config.yaml
d_shared_expert: 0
router_score: "softmax"
norm_eps: 1e-05
lr_head: 0.00847
final_lr_fraction: 0.0
dataset: "wikipedia_en"
Below are experts of layer 2 (counted from 0) of a mixture-of-experts language model. Rows are named router (the router's row for the expert) and show model dimensions 0-127. Each number is 500 + 25 x the weight over its row's rms, rounded and kept within 0 to 999. Numbers have three digits each.
After each expert's rows: "raises" lists some tokens whose logits its average output raises strongly, later layers aside. This comes from a sample of Wikipedia text that the model never trained on.

# expert 53
router:468510538479528515506464532524486493482503488536473478478492463472479521504499559525475504484492481504531492536506524473538469469490528530528538512531481524499492468475471551486494517478501521536451483487512464482500462499457507524529525532521497530529546534510465491507528493518457517497508479475466503515490471537455498473517466534481527509509472515462503526499511517489532480485458
raises: "=", "-", " |", "P", "S", "L"

# expert 93
router:482517526476538490505483523511501483488529478544481478478501459489484542535477502531458480482502467518542523512485511461503504502512494526527527546541487505479518459494489518474473507480503502511494463511513475487522480463483502539514502532492489533513552529536466503481509494532457502448515489475464528525447452505471463481540488510499526512495477529477487513477516540466501464468472
raises: "-", ",", "s", ".", ";", "'"

# expert 28
router:494518553480498515503486518517507503481508464544464428498528481491486541509471529525479481480515508523537499500473520480541489511489492531547544520530477540475508474504459532513481530481474508503493512497539464472547481491494495537503466527506475530514528522549454489502525494525468541479496499487480517546487462525482491487523498508483543513516469495478489510486536534494505463473487
raises: ".", "em", "-", "ust", "int", ","

# expert 22
router:482503525455496503508483518551481465489517489535456474489504463456490550514500534520470455470488464511522511539505548476523470489499504537510516524525491527482506503486491518504494517475475513529466476503527456506492474502451499506523520535511515509511503508547483510485503479500466523485523458462491500500471491540481451449516506515479521499527464543488475495471531552494520488454483
raises: "-", "s", ",", " |", " is", "."

# expert 78
router:474523519487523504521477533536509484476513494535464496501518447475460545507469510532460480477502463516539483501473525470526494488503506544526518518499492498497515461499496529506478543478485519531493454512512467482505468507470501521528509519493483513542529543514478496484497467520480518466538472488497529543478496522462485456530505525445526503528464531471479534489499546493529474476492
raises: "-", ":", " (", ",", ".", " |"

# expert 59
router:501529518494514494504452515517500502499520466508483478499508471505473544515497530505501489474505468505534510513501515486513501484525496522506519566539480516458534470489492524468455495468480531553504484496538475461520480507460485530484506531512523520515554539538488462467537471511493519470537477475471524531462470515474486491501495522460529557515474540473502501456511520489503485468498
raises: "-", ".", "–", "s", "'", ","

# expert 61
router:484529509454520523525492507522485493491529498545469499467524484458496535541465513530472490496484489513535471525485544473530472483532525529528552518515477523476517487484444516479469517488481491538451472528511473448524489465481456531510487535495521527550535503491485493485492466493475520477524498486458510504511500510472466485537478513477505530513488503486498526471508516485517470464478
raises: ".", "y", "na", "r", "-", "s"

# expert 97
router:486526521490500510516502527509509492498525454539483482459522463490464566525481517528512488489494491507562518496507509497492496503492518547508515544516493532482530444482460515486475518465479527520471465498529495482511486484496450516524514492493497510525542537565468495491510470534476516486520475491483546520481462499484463464521468519478505530502464528477476497485513533462521467488493
raises: "s", ".", " |", "ist", ",", ")"

# expert 115
router:486518520486528517521456500493512485480529500533467468484514458485492551494477543529465500468502475527512507527494512466525468479508500523554533534503506543499528463469460541482488529474516508518481482490508453466503476475455480545519502539511488534522529528545468491492539476518488503499512471473489520513491488522479467503516481533471512516514445531481494504480522514499524476465471
raises: "s", ",", " and", ".", "e", " of"

# expert 10
router:497513508470507501495472533522482495482510485509466487501535469486472523503492521521486479492502481522531507505478509479511502511500491521498544552532472490492526440500480524488491488453489525548492482506524452489533471464487484533504500532493487516509559513562476460500509484520459512461534490496479507519452461534468490467543495516485525521507499561472490531491519524465509472478452
raises: "t", "it", ".", "e"

# expert 106
router:498529505484536499512501523537466487448510504523491472490506496495472555500458524504493495464493458536522513525516532480515489485516518524538544549528469509468521492472452541467472538483487519514505471489509479466509472493465512505487503523507524541507530530521503516493542455517481548487517470496514511509467494540481486485514496513474524518535467558491494555497494514483524501473464
raises: ",", " and", "n", "-", ".", ":"

# expert 30
router:478518515475518516532463506545490489491516498546465461489509463467464519487449542519464481494496474522519515490492516491521494471513523520523507515531481538485537478484477528494460533497489514524483488496528481474513475475498474517493493531490520532521527531498469452474534486526469514497514489472494501520506467533469485487537490515501536511523457529498469551504526530463549459482451
raises: "s", ",", ":", " and", " in", "'"

# expert 66
router:454524523428493499482490492537498480475545502533471494489493462491483520495484520539470442490490460507511516540509548459551475478495492546560530516533491513508518477495478522503461550478508504522491462493524481483506493506489501505502516515489506512511512527523485505497534475540476532487537478445478498538486473547478506486514481512462501516498505516498480514479512528490532476495467
raises: "e", ".", "-", ",", "/", " ("

# expert 3
router:481501536464523517498494508517492502482535495512487493470514490488468542526490529546484460461516476508527523530494564477545495479518523526536516529518500503460522460472469521475487516494482506531488479498534481456499451469462475524543487511510493524527514538525471497467494457533486528485536483519464524533493499524503465482516475507472525517526480511463490533503517542467516478475495
raises: "s", "-", " |", "\n", "=", "–"

# expert 44
router:469530529482536521483481497537496463501517468514476474466505448477469538522476543516460462499497494500514526518508556475526490484516517512520495518553475519470516482464507509501469530483515493526485481502529499487510497475453511532509522536523525523537494503509482501459506481517470513453509456487495487512477487553484484472520481521478517514538458524485488552458521520498543474485503
raises: "-", ".", ",", " and", " of", " ("

# expert 56
router:496500534478521504505469539525511516498504491532460463472518471474454545517488503502484492480500485518513520501459505491513487490512531546538528522515508533463515499479479536461467550490496547525488451520526451482566473477466479509528482528490509520540531507523461466477519485533478497511508478495467514508480456518462480476522503508480510521522484506500491513505532516463533470473482
raises: ".", ",", "n", "e", ":", "ate"

# expert 25
router:470548512494529491500485522493461459484523464555480467483529490492501531529498559522492491505490470510527502490492520504521493455513500525532540526507489528462491488487453546460457503463487525540467480510525485456484492477481499532503499531533492512518533502513483515477518451487491535486509474473486532506484472499471487482517476523473532523505469522478461511464509505459526476469469
raises: ";", " |", " =", ",", "."

# expert 36
router:477500523466539494493502529518483484477501474515490494480522485483464539502463529539474478491504476528544504548513524492538476472501492505524518541509487519482506498513482523500504509485477526540479481486516475455492503483455506514510484556495495509531569534557482499491505464546466527490523453472463525513476474508468488477524492522446527512529495527494496510462503547507513498477484
raises: "'", " |", "d", " of"

# expert 52
router:479523525474525498513472569519487474467499476562497470459507462481450550500499531509502476504499498518564512511498528495510504476490496501520509535516478503486525475486495536491488543462472516502491471517535458494504504481462493545510508533513495504506531518511477492480531471498473530456521474500469530518501480518472493476549497534464533510535453528466485523473502502483509487482474
raises: "s", " |", ".", "-", ",", " as"

# expert 86
router:476522526480518510487460527512500502480505458528480474482527477503485528522474511505499482488511490507522515499480532480530489480515507511524512529523487530462505485483500544475452528489504528571494461490541482481521518478480463551507499542493499539513520518508490469487525454526474517479525485466486537524504479533483492481534485519479505554493472531488493552455526534469520459477465
raises: ".", ",", " |", "-", " in", " ("

# expert 109
router:499509550458508502484474493556487463485532496534504448487504494466443543513467523504468482481505472526516494500481521486528495481491495526505511515522497539472531486482485528470483519514493542531496442514541480482527482473485454520526510503501519528536499528513496473493499485542485524513518488504483507536462487558473475470535491510477532514514497514449476530477509519460525466482502
raises: "\n", ".", " and", " (", ";", "\n\n"

# expert 119
router:497508560482533516487474550512491465464524465533473482483514483484485535524465516523466468460487462513546520519484530489512479489511503523523529514519487517478526485486472515476486503479493517520486473499525480457506493464451495528510484528505510525515523503536473480467522449519469524471526485491458531520477484516462475489532473539478512510513478546479492525477530523469531467484473
raises: ".", " |", "-", "I", " as", "O"